{"n_layer": 9, "d_model": 448, "n_experts": 32, "experts_per_token": 4, "d_expert": 96, "d_shared_expert": 0, "activation": "squared_relu", "moe_layers": [0, 1, 2, 3, 4, 5, 6, 7, 8], "router_score": "softmax", "normalize_top_k": false, "routed_scale": 3.47, "balance_loss": 0.00547, "balance_bias": false, "n_groups": 4, "groups_per_token": 2, "init_std_router": 0.0186, "lr_router": 0.000394, "vocab_size": 14690, "norm": "rmsnorm", "norm_eps": 1e-06, "tie_embeddings": true, "optimizer": "muon_variant", "lr": 0.0111, "beta1": 0.95, "grad_clip": 2.0, "batch_tokens": [32768, 65536, 98304], "seq_len": 768, "train_tokens": 339200000, "steps": 5217, "dataset": "wikipedia_en"}
Below are experts of layer 5 (counted from 0) of a mixture-of-experts language model. Rows are named router (the router's row for the expert), up (a neuron's input weights, with its number) and show model dimensions 336-447. Each number is 50 + 10 x the weight over its row's rms, rounded and kept within 0 to 99.
After each expert's rows: "comes after" lists some tokens at least twice as common just before its tokens as in all text; "gets" lists some tokens that make up at least twice as much of what it gets as of all text. This comes from a sample of Wikipedia text that the model never trained on. Tokens count by the router's weight.

# expert 12
router:51 56 46 42 59 61 55 55 39 53 27 72 50 56 60 62 29 61 35 41 49 40 43 60 42 48 45 37 69 30 54 50 59 60 63 55 55 57 42 59 51 39 37 43 45 53 58 62 44 49 56 52 54 63 66 44 58 21 45 36 67 35 40 54 40 49 56 53 55 43 81 31 57 49 61 54 49 49 63 46 55 27 44 62 67 27 54 67 54 42 39 52 63 44 60 75 50 53 47 55 35 41 50 53 46 67 58 50 43 45 51 55
up0:56 44 46 37 58 45 50 53 39 49 57 54 52 53 36 42 55 52 31 51 62 56 39 64 41 53 72 51 41 52 59 64 45 59 43 55 49 53 40 60 51 44 75 57 36 61 50 51 53 53 31 38 66 60 45 44 50 54 53 51 62 41 55 48 56 67 17 40 57 52 38 55 58 48 61 47 52 41 55 24 59 47 50 50 56 28 44 53 39 56 50 27 52 50 67 48 48 49 41 38 57 47 54 59 55 58 69 52 48 71 70 50
up1:32 59 50 52 64 31 44 43 44 61 76 44 47 39 55 55 61 59 53 56 44 49 59 62 38 48 57 42 48 45 33 42 45 57 44 53 43 58 39 25 60 50 67 38 47 62 46 43 54 51 59 34 65 49 52 43 39 38 63 54 52 58 65 52 51 52 52 44 53 54 35 55 30 59 41 51 48 48 50 61 47 61 42 49 35 35 60 55 70 39 50 58 60 67 44 53 46 54 47 60 56 52 59 46 32 50 53 42 32 58 35 64
up2:48 38 55 55 44 55 54 56 59 44 41 50 59 50 54 40 50 56 56 28 51 43 47 46 56 47 51 41 48 73 51 21 61 41 59 56 37 52 71 49 52 39 33 39 39 44 52 41 51 47 52 62 44 65 57 68 38 60 51 52 48 38 67 52 42 55 40 53 53 59 59 60 29 58 25 50 57 55 55 44 32 58 37 65 65 55 49 61 28 51 49 60 60 51 44 47 33 52 50 57 64 44 56 36 62 31 53 52 52 46 42 57
up3:39 50 34 46 53 29 66 42 48 39 61 41 43 74 44 53 70 53 51 51 47 46 58 54 55 51 36 60 50 56 43 32 54 40 58 51 33 51 44 42 42 57 49 62 59 72 24 46 49 66 46 37 49 42 57 44 44 52 76 58 62 47 34 57 32 49 56 43 62 48 51 43 65 83 58 60 48 33 47 51 58 59 52 41 61 33 53 44 34 46 54 59 61 38 59 51 50 31 37 46 45 44 39 49 57 54 65 43 33 51 43 69
up4:62 66 56 49 60 49 42 37 57 47 59 45 57 48 49 49 33 31 39 56 68 35 42 37 43 58 44 47 63 29 50 75 40 54 55 46 43 58 59 53 28 51 62 59 48 64 45 50 55 53 59 41 28 49 64 51 55 56 23 46 53 48 50 69 53 46 48 57 37 38 50 48 63 62 45 44 26 44 47 51 55 48 36 48 64 37 76 40 68 53 46 34 55 54 46 54 68 38 43 46 49 55 38 32 51 51 50 43 48 27 38 46
up5:62 39 44 55 47 56 53 64 61 42 53 52 49 50 59 50 57 46 38 41 58 50 43 33 50 48 50 42 64 67 54 46 49 38 76 46 45 64 52 52 31 49 40 47 38 58 59 50 50 30 46 42 50 48 43 34 42 53 55 48 57 54 58 41 51 39 57 55 49 53 36 55 43 53 52 24 52 56 38 36 31 39 67 55 57 45 41 43 71 37 43 54 55 50 62 45 72 34 46 44 28 44 58 56 41 45 75 34 54 56 42 52
up6:37 44 53 62 58 47 59 65 43 53 40 39 46 50 42 49 39 69 48 54 51 44 62 44 41 59 45 55 70 49 57 39 64 59 34 56 51 50 76 51 51 54 42 42 53 50 44 64 54 57 41 56 55 60 50 56 51 52 65 47 51 46 48 71 46 44 64 55 42 52 64 58 35 64 40 57 48 60 55 61 43 59 52 35 51 56 35 51 61 51 48 38 32 52 57 67 62 29 64 52 48 34 41 69 40 58 52 52 51 43 42 47
comes after: " of", " in", " for", ".", " to", " with"
gets: " the", " |", " The", " of", "'s", "The"

# expert 20
router:57 44 63 42 48 37 40 47 61 47 46 47 43 44 49 32 48 50 72 65 51 73 45 40 52 77 46 61 68 54 59 44 44 64 53 61 46 37 66 51 55 63 59 34 54 45 48 47 70 28 49 33 46 50 51 38 52 32 38 50 44 60 58 61 36 50 57 59 44 52 60 36 41 64 41 60 45 58 41 57 59 38 58 48 65 60 33 48 50 33 39 56 46 59 35 57 66 56 58 37 51 72 36 49 44 43 49 47 40 51 30 41
up4:44 38 50 54 49 66 49 57 41 35 54 46 63 42 56 53 42 61 55 55 21 57 33 47 50 54 61 52 55 66 44 29 46 51 52 52 49 44 41 52 53 52 36 37 55 36 33 73 49 44 39 50 42 48 54 50 60 51 49 48 58 31 24 40 57 31 52 59 55 47 44 67 58 58 52 29 50 41 49 68 45 43 67 51 54 51 36 51 50 38 56 54 51 40 59 55 57 51 50 67 57 45 62 41 64 58 55 43 31 65 37 47
up5:40 39 59 58 42 48 62 51 70 55 49 53 57 43 58 63 48 71 28 42 58 52 54 47 48 38 53 66 64 40 43 32 39 43 57 55 77 42 44 49 57 57 69 24 57 25 30 39 46 46 53 32 40 51 44 56 60 57 59 49 62 52 43 50 40 54 49 31 47 60 58 41 47 51 56 50 43 41 61 65 72 44 58 45 54 61 48 47 47 37 57 53 53 51 46 29 56 49 46 40 57 62 54 71 52 45 44 51 40 59 39 52
up6:27 61 58 53 42 55 45 55 46 38 48 60 28 66 36 66 59 47 36 32 45 49 33 38 53 54 44 52 43 58 54 44 42 53 57 60 29 43 51 57 49 66 50 53 39 47 60 54 55 53 55 49 48 40 42 37 53 39 62 44 66 50 70 55 46 47 50 51 44 45 41 42 41 32 46 57 32 59 50 55 47 54 54 52 51 44 60 34 73 65 71 59 66 39 40 31 60 46 57 46 52 37 49 45 49 27 47 41 38 37 71 54
up7:59 60 36 32 53 44 45 56 43 36 64 53 54 58 51 30 24 53 54 62 36 42 53 46 43 55 51 53 64 47 68 52 54 34 42 62 57 56 59 48 56 48 54 44 51 65 43 46 38 42 56 52 42 56 51 50 44 41 46 36 57 61 62 44 63 64 71 59 59 54 39 44 44 67 51 41 38 55 59 43 63 50 37 53 56 51 50 52 55 51 30 45 38 41 50 53 64 26 42 41 49 59 53 41 52 39 62 61 42 65 52 53
up8:54 46 53 54 50 49 32 60 51 40 46 62 39 55 61 67 64 44 61 73 56 32 40 43 53 59 57 52 62 41 55 46 46 57 64 48 64 44 45 59 52 57 35 50 42 41 30 47 56 27 51 59 52 43 53 35 47 49 57 70 50 43 68 57 44 35 43 70 51 38 47 52 58 48 39 41 41 43 31 52 35 49 54 56 56 60 42 67 31 39 53 50 43 57 53 46 41 48 53 53 56 29 54 65 49 56 44 52 52 47 50 52
up9:56 26 47 46 52 66 41 40 50 43 51 66 36 41 67 39 54 44 66 64 37 57 40 51 46 37 54 58 46 52 50 58 54 41 31 55 52 46 53 48 32 55 50 50 43 58 60 47 51 58 43 51 51 65 43 47 56 44 62 54 53 38 55 57 57 65 61 61 53 56 53 49 54 57 66 54 39 57 46 46 53 38 47 57 52 43 40 30 54 48 62 63 45 55 42 52 53 57 49 57 63 52 54 56 41 46 38 52 34 65 49 46
up10:41 50 31 40 48 37 53 42 47 30 58 43 50 45 36 43 49 32 59 56 43 67 42 72 30 56 52 65 53 55 50 52 57 44 48 44 47 55 56 71 52 59 45 43 43 58 44 61 40 44 57 40 44 36 45 46 58 52 68 42 57 43 53 37 41 52 46 80 66 34 45 39 48 71 59 23 60 46 31 42 73 46 52 40 59 45 53 46 45 38 48 66 53 43 47 56 45 48 57 37 54 57 44 59 57 25 53 60 49 58 47 56
comes after: "\n", " |\n", ")\n", ".\n", "1", "5"
gets: " |", "-", "|", ":", ",", "."

# expert 9
router:35 38 60 34 51 42 54 32 55 57 41 23 44 59 61 51 55 40 40 51 34 45 47 73 53 61 52 43 49 53 52 27 42 52 58 60 42 73 63 46 60 48 52 49 64 32 41 57 61 52 61 46 53 58 55 48 53 68 52 56 53 45 45 48 48 55 74 65 48 37 35 61 51 44 45 51 64 56 48 59 52 53 42 61 57 49 55 44 55 46 35 56 45 57 79 57 36 47 57 31 36 66 51 49 38 47 62 60 44 53 54 65
up0:38 38 51 39 49 57 48 39 44 51 51 45 62 44 40 38 35 66 48 47 34 50 43 43 45 56 51 57 50 41 42 32 60 69 49 54 39 49 57 46 50 66 45 34 33 34 59 46 43 44 38 25 55 41 45 39 40 48 37 70 60 49 47 48 46 48 40 51 61 49 43 62 41 53 50 62 39 55 58 44 50 60 36 50 59 77 41 69 37 53 33 50 42 48 35 54 63 56 51 41 46 40 52 54 52 44 48 54 48 59 53 31
up1:65 39 53 65 34 64 59 50 56 45 41 34 42 40 53 42 59 52 44 64 38 53 41 56 55 38 63 44 53 61 34 65 59 70 53 57 45 67 50 47 69 36 49 49 64 44 47 41 24 54 49 55 48 52 51 55 72 56 52 70 40 12 43 59 36 54 54 48 53 48 61 55 45 45 52 40 56 46 47 65 66 47 44 52 54 56 54 29 28 36 41 37 45 58 77 50 64 40 47 66 36 36 39 47 45 51 69 57 52 41 56 50
up2:42 45 53 42 47 54 51 50 64 59 21 51 43 60 61 44 59 53 51 54 63 53 66 62 50 67 54 67 56 54 58 58 50 23 63 40 37 34 46 71 50 35 43 45 36 58 54 53 54 54 39 56 64 46 65 50 53 46 69 68 54 59 62 52 56 43 68 55 42 45 60 54 56 43 36 35 42 53 56 38 60 52 46 69 42 21 45 56 27 55 42 51 51 64 66 43 42 37 43 66 59 54 48 45 42 53 54 50 50 41 56 47
up3:54 38 41 45 48 52 29 44 50 54 50 50 49 53 49 44 59 62 60 34 50 50 56 59 67 58 43 43 68 39 60 35 55 56 55 50 65 49 48 57 77 31 49 48 45 41 36 69 60 43 54 47 45 46 66 50 64 47 52 50 45 61 52 46 53 36 42 46 58 61 49 45 67 54 44 43 53 40 52 57 50 55 56 53 52 48 46 60 53 75 36 47 53 59 36 51 50 45 55 65 45 42 40 55 42 52 50 51 57 35 46 78
up4:61 38 52 55 37 57 63 50 52 49 59 67 59 50 31 68 56 44 45 39 42 56 35 27 45 63 73 59 25 45 56 38 62 49 50 36 41 44 72 38 33 59 34 44 55 58 40 25 38 39 64 51 57 52 44 68 36 52 46 45 35 54 64 56 38 42 51 51 61 78 53 56 28 46 58 52 58 52 52 79 58 53 46 46 47 52 59 46 33 62 40 49 58 57 64 56 50 38 52 61 53 49 49 65 45 49 39 51 56 50 42 70
up5:42 43 44 49 52 50 52 41 30 63 56 56 46 52 59 45 45 51 49 37 66 52 55 60 54 34 54 48 48 48 51 60 48 22 43 50 48 69 48 41 36 49 44 68 37 47 62 58 60 40 58 37 50 47 53 48 41 52 46 26 49 55 50 56 40 71 55 64 47 52 49 58 62 49 49 51 48 46 55 69 51 41 53 55 46 66 49 59 43 59 62 76 57 52 55 45 41 46 33 53 35 53 53 44 47 58 60 47 54 47 62 52
up6:52 50 61 43 50 59 51 38 53 40 64 47 43 61 60 52 48 34 45 46 55 48 45 34 54 52 59 59 51 42 60 50 39 47 49 55 57 58 49 49 62 48 47 55 31 66 52 57 51 40 53 54 39 55 62 52 46 53 55 55 60 40 55 44 47 45 50 61 50 46 46 41 69 55 50 34 55 53 46 51 51 42 54 55 43 72 45 67 31 62 52 13 39 47 39 53 63 48 49 45 43 39 52 55 66 48 36 57 39 35 49 49
comes after: ".\n\n", "201", "200", "202", "199", "198"
gets: "==", "9", "8", "2", "4", "7"

# expert 28
router:52 50 41 43 63 51 49 48 55 41 49 47 35 54 75 45 60 48 50 43 37 35 53 41 58 61 53 66 41 41 48 46 52 65 43 66 55 60 48 54 57 52 60 52 52 45 53 39 46 53 68 72 37 62 59 50 42 53 41 54 62 51 59 59 37 26 64 44 34 62 47 71 47 54 62 48 33 55 52 57 53 42 47 46 38 50 53 39 45 49 65 66 56 64 30 67 53 37 54 51 36 53 53 65 56 51 45 65 37 52 43 56
up0:49 52 42 59 57 57 45 51 60 35 35 59 53 63 63 62 51 49 50 71 57 64 30 46 39 45 38 37 62 47 39 62 46 51 48 55 46 51 52 53 38 50 54 49 57 51 41 46 47 35 53 36 46 49 51 41 30 42 51 35 61 55 47 52 43 47 44 76 52 63 41 50 73 41 65 56 44 57 47 62 21 47 54 50 56 51 52 36 50 47 51 59 39 45 42 44 41 38 46 38 58 72 51 57 51 46 59 57 46 44 36 42
up1:50 46 44 52 57 64 71 50 45 34 59 53 44 47 56 28 42 54 51 48 35 51 57 23 39 54 44 57 55 56 32 49 52 49 39 50 30 58 41 61 50 58 64 43 39 33 50 56 57 48 58 62 32 51 46 50 45 65 64 48 53 51 43 38 65 48 70 47 59 38 37 48 40 58 49 42 61 45 56 47 53 48 57 48 44 37 46 58 45 34 47 67 36 53 46 56 34 48 46 52 45 54 54 64 44 46 33 68 48 36 49 50
up2:56 54 50 53 64 50 61 44 57 30 66 40 65 62 58 62 43 60 44 67 45 54 38 28 24 64 29 43 51 61 61 41 52 45 49 65 66 33 60 54 41 47 50 62 38 52 22 60 45 48 48 45 29 45 47 52 47 39 73 37 70 58 59 48 37 39 41 49 42 50 47 50 49 53 57 58 65 46 49 38 38 36 65 56 56 50 68 51 64 60 47 39 54 39 48 61 41 27 48 53 44 43 49 48 55 56 61 28 58 51 34 50
up3:59 54 57 51 70 40 55 51 52 50 51 77 65 61 31 42 42 47 47 47 61 48 40 52 39 41 48 52 58 28 43 54 42 52 44 44 51 46 46 50 60 47 57 51 41 50 35 58 41 25 47 50 48 56 50 58 30 46 36 60 40 60 50 54 42 57 63 50 55 54 41 53 58 54 71 50 41 50 53 55 43 50 26 31 33 59 54 55 48 65 47 65 56 58 55 53 42 49 41 47 51 52 35 61 50 48 55 37 44 54 41 50
up4:45 47 45 50 68 41 40 58 48 24 44 46 60 61 54 46 52 58 27 57 56 70 45 56 66 61 55 16 28 52 57 42 45 33 56 50 55 45 50 50 41 51 42 39 62 58 55 52 39 61 51 49 61 50 55 51 40 43 46 47 41 31 38 56 52 33 46 65 43 53 72 49 59 72 49 45 51 55 44 49 58 53 62 58 46 46 45 48 40 37 40 62 48 43 48 58 43 51 55 35 51 62 52 69 38 38 50 49 61 57 44 64
up5:65 68 39 53 43 56 44 69 49 51 50 54 54 85 53 46 49 50 52 50 50 49 38 63 55 42 42 42 41 59 52 61 47 47 51 52 63 59 49 44 49 49 21 49 19 62 43 32 56 64 58 46 37 68 39 50 35 42 52 42 46 46 30 58 48 57 34 57 45 51 55 38 43 49 39 46 53 58 70 48 59 46 71 44 46 35 48 41 63 57 57 38 40 33 57 50 47 54 45 43 64 58 46 36 44 35 61 39 44 47 48 55
up6:63 33 52 57 42 47 43 75 23 58 64 34 48 61 55 44 40 61 47 66 54 49 49 63 45 48 45 44 47 61 46 49 38 39 27 56 57 31 38 52 57 50 36 40 56 48 11 51 44 37 54 52 38 41 48 48 33 54 71 63 60 57 59 57 46 55 43 56 56 54 48 48 64 59 55 25 50 65 49 45 64 54 42 37 42 44 48 41 46 76 51 50 63 47 51 46 47 50 27 37 46 44 35 42 52 42 51 46 49 39 73 30
comes after: " |", "\n", "0", "1", "6", "2"
gets: " ", "–", " |", "-", ":", "0"

# expert 27
router:18 51 46 44 43 62 40 50 54 29 59 46 61 56 59 47 59 47 65 35 38 44 39 56 64 58 65 48 23 48 55 59 56 48 56 38 60 49 46 42 58 42 63 38 65 60 47 33 43 55 47 52 54 62 45 46 40 73 44 61 65 51 49 48 50 68 44 52 50 40 39 69 46 45 50 60 53 61 47 48 64 41 65 49 69 48 33 52 44 56 54 46 69 51 35 33 48 47 51 35 64 60 69 52 39 51 54 59 46 49 31 50
up0:30 62 58 61 45 62 45 73 71 48 43 46 57 67 47 64 43 36 66 50 43 69 50 40 34 35 32 55 52 27 55 37 60 50 34 43 42 44 45 43 52 45 52 51 40 52 24 49 40 65 48 56 52 50 38 41 46 53 41 49 58 45 51 51 64 52 46 46 33 42 47 49 64 61 43 43 39 40 60 42 41 56 66 40 62 59 52 45 53 34 63 44 40 38 44 42 46 55 52 41 37 45 29 65 48 57 59 52 60 57 43 54
up1:57 46 60 40 44 56 44 44 44 29 51 63 48 71 48 48 49 21 63 42 51 60 53 51 53 39 47 44 51 47 55 45 66 50 44 35 49 29 40 55 57 63 33 45 49 72 60 55 53 69 38 62 29 46 45 61 55 34 51 39 44 55 39 56 30 42 33 51 40 41 69 65 63 48 59 61 31 43 50 65 47 65 48 56 58 47 42 51 49 68 46 53 60 42 48 58 50 65 53 45 49 47 43 60 44 72 49 59 49 38 58 43
up2:38 58 47 46 71 55 57 50 57 46 58 54 50 59 47 68 51 46 58 54 46 51 49 62 44 65 43 27 40 34 58 52 51 44 42 50 51 26 38 59 51 47 60 59 47 24 56 18 45 55 38 33 55 45 63 63 54 59 56 50 43 50 55 60 45 67 34 60 63 53 61 65 62 52 37 54 40 45 51 41 50 46 58 37 48 58 69 52 51 58 55 53 58 50 39 34 55 45 48 56 59 54 51 62 59 53 51 55 53 48 41 45
up3:48 40 43 52 50 55 46 43 55 35 45 59 60 33 44 61 48 54 35 55 49 68 47 41 60 43 56 60 58 54 37 53 53 38 41 52 43 36 76 73 38 61 51 59 49 55 53 47 60 63 52 49 50 60 48 53 40 41 61 51 38 46 65 58 42 59 31 56 37 49 56 50 57 59 59 46 52 51 51 48 62 46 67 61 52 24 70 59 39 68 56 44 52 47 40 52 55 27 42 45 51 56 57 54 45 67 43 50 40 27 51 58
up4:28 52 52 49 71 58 53 60 27 39 51 75 52 60 43 44 45 58 60 31 42 42 45 44 57 52 56 49 43 62 42 54 57 34 38 53 49 52 73 49 51 39 51 40 67 48 57 64 48 36 42 47 46 63 58 75 53 45 44 67 68 54 56 42 57 52 56 62 68 72 54 53 32 39 48 56 48 44 54 48 56 49 43 47 59 60 52 47 51 66 44 59 67 62 34 54 67 52 51 54 39 64 46 49 49 54 44 34 55 48 54 60
up5:51 30 52 44 43 39 49 49 54 52 53 51 51 64 59 59 38 69 70 48 43 55 39 43 37 47 46 43 44 66 52 31 47 46 53 54 43 64 53 58 59 54 62 55 43 39 53 52 48 34 46 47 45 46 53 52 47 50 47 33 38 46 25 63 60 62 54 50 66 70 42 57 46 51 43 49 40 46 60 67 43 51 54 55 46 44 34 42 26 50 60 51 55 60 53 56 49 40 57 33 51 44 44 47 47 63 64 59 47 39 40 43
up6:47 42 55 49 53 61 32 46 33 51 56 49 57 63 55 53 56 43 57 36 57 42 50 46 45 59 58 59 53 54 62 29 47 61 66 50 49 63 67 38 49 60 58 48 46 58 60 58 64 59 45 72 52 56 33 48 50 54 39 52 39 53 43 39 54 50 69 63 53 53 58 60 60 50 45 56 50 56 26 52 47 52 54 50 50 51 52 51 57 65 60 43 60 60 48 48 47 42 34 61 50 37 60 34 41 57 53 46 31 54 48 56
comes after: " (", " ", " \"", "\n\n", ".\n\n", "–"
gets: " (", "S", "C", "M", "L", "0"

# expert 21
router:33 45 43 64 56 66 56 40 64 46 75 48 52 43 56 51 46 60 52 55 56 45 62 42 54 50 33 64 59 52 45 47 51 50 56 50 54 69 53 55 52 77 51 62 52 47 52 60 51 52 63 44 55 45 39 64 41 38 54 49 49 70 60 48 43 55 48 42 61 56 39 43 49 60 39 47 46 44 46 61 58 56 63 44 58 65 46 50 51 64 56 66 66 50 36 48 58 52 63 42 48 55 44 61 38 51 32 52 46 33 52 68
up0:56 65 36 55 38 51 55 53 51 55 46 53 44 72 49 42 48 55 60 35 34 63 50 31 38 38 43 57 39 61 46 64 50 60 46 42 45 65 46 51 60 42 35 63 52 44 62 66 39 67 36 67 56 50 35 52 37 36 47 55 40 44 22 49 48 39 51 49 39 46 52 42 37 45 39 33 53 34 57 37 53 69 61 55 54 52 40 68 47 59 25 54 37 48 57 55 56 72 39 52 39 66 56 50 67 46 57 65 37 45 45 47
up1:55 29 55 36 45 50 38 47 55 39 67 40 40 51 50 40 46 35 44 47 57 68 52 42 64 59 47 46 28 60 38 37 50 43 57 45 44 59 59 74 51 36 62 41 54 62 54 51 45 49 40 63 35 42 25 36 42 59 42 53 48 46 46 42 55 51 48 43 52 52 30 33 32 40 60 51 38 31 42 51 65 53 47 53 61 51 62 57 43 53 65 29 48 57 45 51 53 50 46 60 60 51 53 51 49 48 52 44 57 53 25 57
up2:57 55 32 54 50 57 50 53 57 61 63 53 60 42 41 46 44 39 58 57 47 48 48 53 39 35 43 68 57 41 48 38 57 57 44 53 57 53 47 45 69 53 39 47 40 53 54 47 42 36 39 42 51 49 36 55 42 25 47 39 56 69 47 54 26 28 58 58 43 48 41 47 59 47 29 43 38 48 43 48 29 46 49 48 49 54 34 42 50 62 59 50 56 38 47 41 43 66 50 63 59 74 50 56 55 56 38 50 45 56 46 58
up3:58 63 45 22 39 31 51 60 48 59 58 56 58 52 56 63 35 65 38 39 49 52 53 61 31 38 39 50 29 41 49 58 43 51 35 53 63 50 57 59 50 56 56 50 22 56 39 61 49 49 40 50 54 58 47 59 48 45 42 57 52 42 59 54 36 57 54 46 54 36 58 54 58 53 54 39 55 60 54 51 62 59 62 46 56 44 47 61 39 51 38 40 60 41 61 48 52 41 25 41 50 46 31 59 62 64 51 38 32 38 53 36
up4:59 43 45 53 51 42 53 49 53 51 50 49 49 55 50 63 57 66 53 62 47 49 60 48 47 57 57 38 58 53 57 54 40 38 45 52 44 50 60 65 53 45 38 35 40 31 53 38 64 54 49 62 47 61 64 45 40 51 50 61 60 41 53 31 42 69 69 49 28 42 51 52 42 58 53 50 36 46 66 73 59 62 44 55 57 60 65 37 57 56 52 45 46 46 81 36 55 70 46 36 50 54 59 56 51 42 46 43 53 38 22 44
up5:65 51 51 48 51 64 65 51 53 46 64 77 60 71 39 54 26 68 55 49 63 39 57 70 51 68 62 48 55 59 58 51 63 53 43 43 45 41 64 42 51 54 49 70 39 31 41 58 35 57 35 40 24 40 45 55 48 37 55 44 58 44 63 40 66 54 54 42 59 50 49 35 52 51 56 48 59 53 49 25 64 61 55 26 70 62 63 35 51 36 52 44 52 56 34 50 34 54 56 64 41 43 39 60 50 54 31 52 54 58 42 47
up6:63 61 43 45 52 65 33 48 53 54 56 49 53 31 47 55 61 61 53 60 60 38 17 44 53 53 54 55 58 53 49 55 73 57 59 46 42 61 48 50 67 42 52 47 42 36 46 40 56 47 46 56 57 43 74 51 54 52 54 50 54 40 55 39 37 42 51 53 51 58 24 52 38 43 37 43 65 67 47 44 49 53 41 56 43 51 39 36 57 51 56 62 61 50 33 46 50 46 46 39 42 62 48 51 42 44 51 38 43 62 59 43
comes after: " |\n", " |", "\n", "|", ";", "===\n\n"
gets: "|", " |", " |\n", "\n", ";", "-"

# expert 6
router:63 64 39 54 57 64 47 59 39 48 33 45 60 46 56 36 54 51 54 43 45 50 59 47 50 34 61 49 53 63 55 41 61 58 65 49 53 44 66 35 43 55 50 60 49 59 43 57 48 38 51 59 41 39 61 30 46 44 46 52 73 58 52 40 42 64 59 47 67 69 42 52 46 42 60 51 73 38 41 63 61 54 53 40 54 51 52 32 41 56 63 46 40 43 43 42 48 61 59 36 66 42 57 45 51 46 45 67 37 55 57 55
up0:26 49 50 43 46 49 48 57 64 42 43 45 46 55 45 43 62 31 45 45 70 45 59 35 45 65 49 53 55 54 46 57 49 38 37 48 53 57 44 44 41 61 65 44 40 38 53 43 49 51 46 37 57 57 54 35 48 43 42 50 48 45 32 51 69 57 49 68 59 50 43 38 43 49 43 48 53 40 41 51 58 64 49 53 54 46 35 40 56 47 48 37 57 54 59 48 49 57 45 48 45 45 60 53 86 52 43 49 41 54 49 43
up1:55 41 47 60 44 58 47 47 38 73 40 47 52 52 28 42 60 63 64 62 38 43 57 41 43 41 45 20 41 47 38 28 48 52 40 42 33 29 59 45 47 45 51 46 59 39 39 49 60 56 44 59 33 47 60 48 46 55 53 69 50 52 57 49 49 57 57 61 47 39 43 36 53 54 50 59 53 52 56 48 27 44 32 63 56 61 54 51 52 50 36 57 54 57 51 55 54 60 52 28 46 43 41 49 60 41 51 53 66 31 60 45
up2:51 50 30 48 43 43 61 65 53 46 50 54 52 46 54 50 49 54 47 63 35 62 43 55 40 51 45 59 48 39 37 66 55 43 41 59 38 44 49 51 43 60 64 49 48 35 39 51 56 45 39 40 36 46 57 53 63 60 50 49 55 51 46 50 56 36 60 46 47 52 50 49 52 47 34 52 57 56 37 43 45 47 55 66 19 19 46 57 49 40 52 46 45 42 45 45 58 59 46 36 69 32 48 46 51 35 49 23 39 55 52 50
up3:55 64 52 57 54 48 57 40 45 63 47 59 44 55 58 63 42 38 43 57 39 66 37 39 33 54 61 42 55 47 72 44 50 42 51 41 68 69 56 50 47 61 46 42 57 56 44 54 53 53 74 58 56 60 47 52 48 44 45 52 57 45 54 40 48 60 48 53 56 52 34 58 54 52 54 56 65 35 48 52 49 58 44 49 43 24 54 66 57 49 62 27 43 54 47 49 37 42 48 44 43 56 51 53 54 60 66 69 25 58 66 62
up4:57 53 47 49 59 57 55 54 30 46 46 52 48 50 51 62 52 49 10 48 46 40 66 53 58 59 63 58 32 45 41 42 42 54 45 65 39 56 49 52 52 53 38 53 43 46 39 68 46 45 39 58 46 63 58 34 39 57 53 34 42 43 55 74 31 47 29 49 55 58 53 43 55 50 42 37 46 57 39 52 49 46 56 53 53 50 52 53 30 67 55 66 55 46 56 65 34 51 52 58 49 64 49 52 67 62 42 55 47 47 43 32
up5:43 58 64 55 50 52 50 50 63 30 59 50 53 58 63 63 45 35 49 25 52 46 47 34 51 22 45 57 55 26 41 59 55 32 55 34 47 68 64 47 41 66 42 69 44 52 45 48 51 67 60 45 49 63 39 55 45 53 50 64 37 53 28 41 58 42 44 49 48 59 63 43 53 55 61 58 59 58 66 48 50 48 49 27 47 49 52 66 65 39 31 58 49 42 77 56 35 32 56 53 49 63 49 33 63 57 49 52 37 52 52 48
up6:55 55 41 49 40 43 52 51 58 54 47 70 50 57 39 38 39 53 55 41 40 34 37 64 52 43 62 56 52 50 59 28 75 60 46 60 54 56 60 74 41 51 50 52 63 52 65 68 54 63 71 71 54 47 34 32 46 51 49 43 42 43 60 65 54 44 50 50 46 55 46 65 59 43 41 62 47 31 47 60 66 55 51 53 53 43 38 37 33 58 70 53 63 56 48 46 53 50 39 58 51 49 66 42 59 42 57 55 53 52 56 52
comes after: " the", ",", " is", " of", " a", " and"
gets: " a", " ", " D", " an", " I", " d"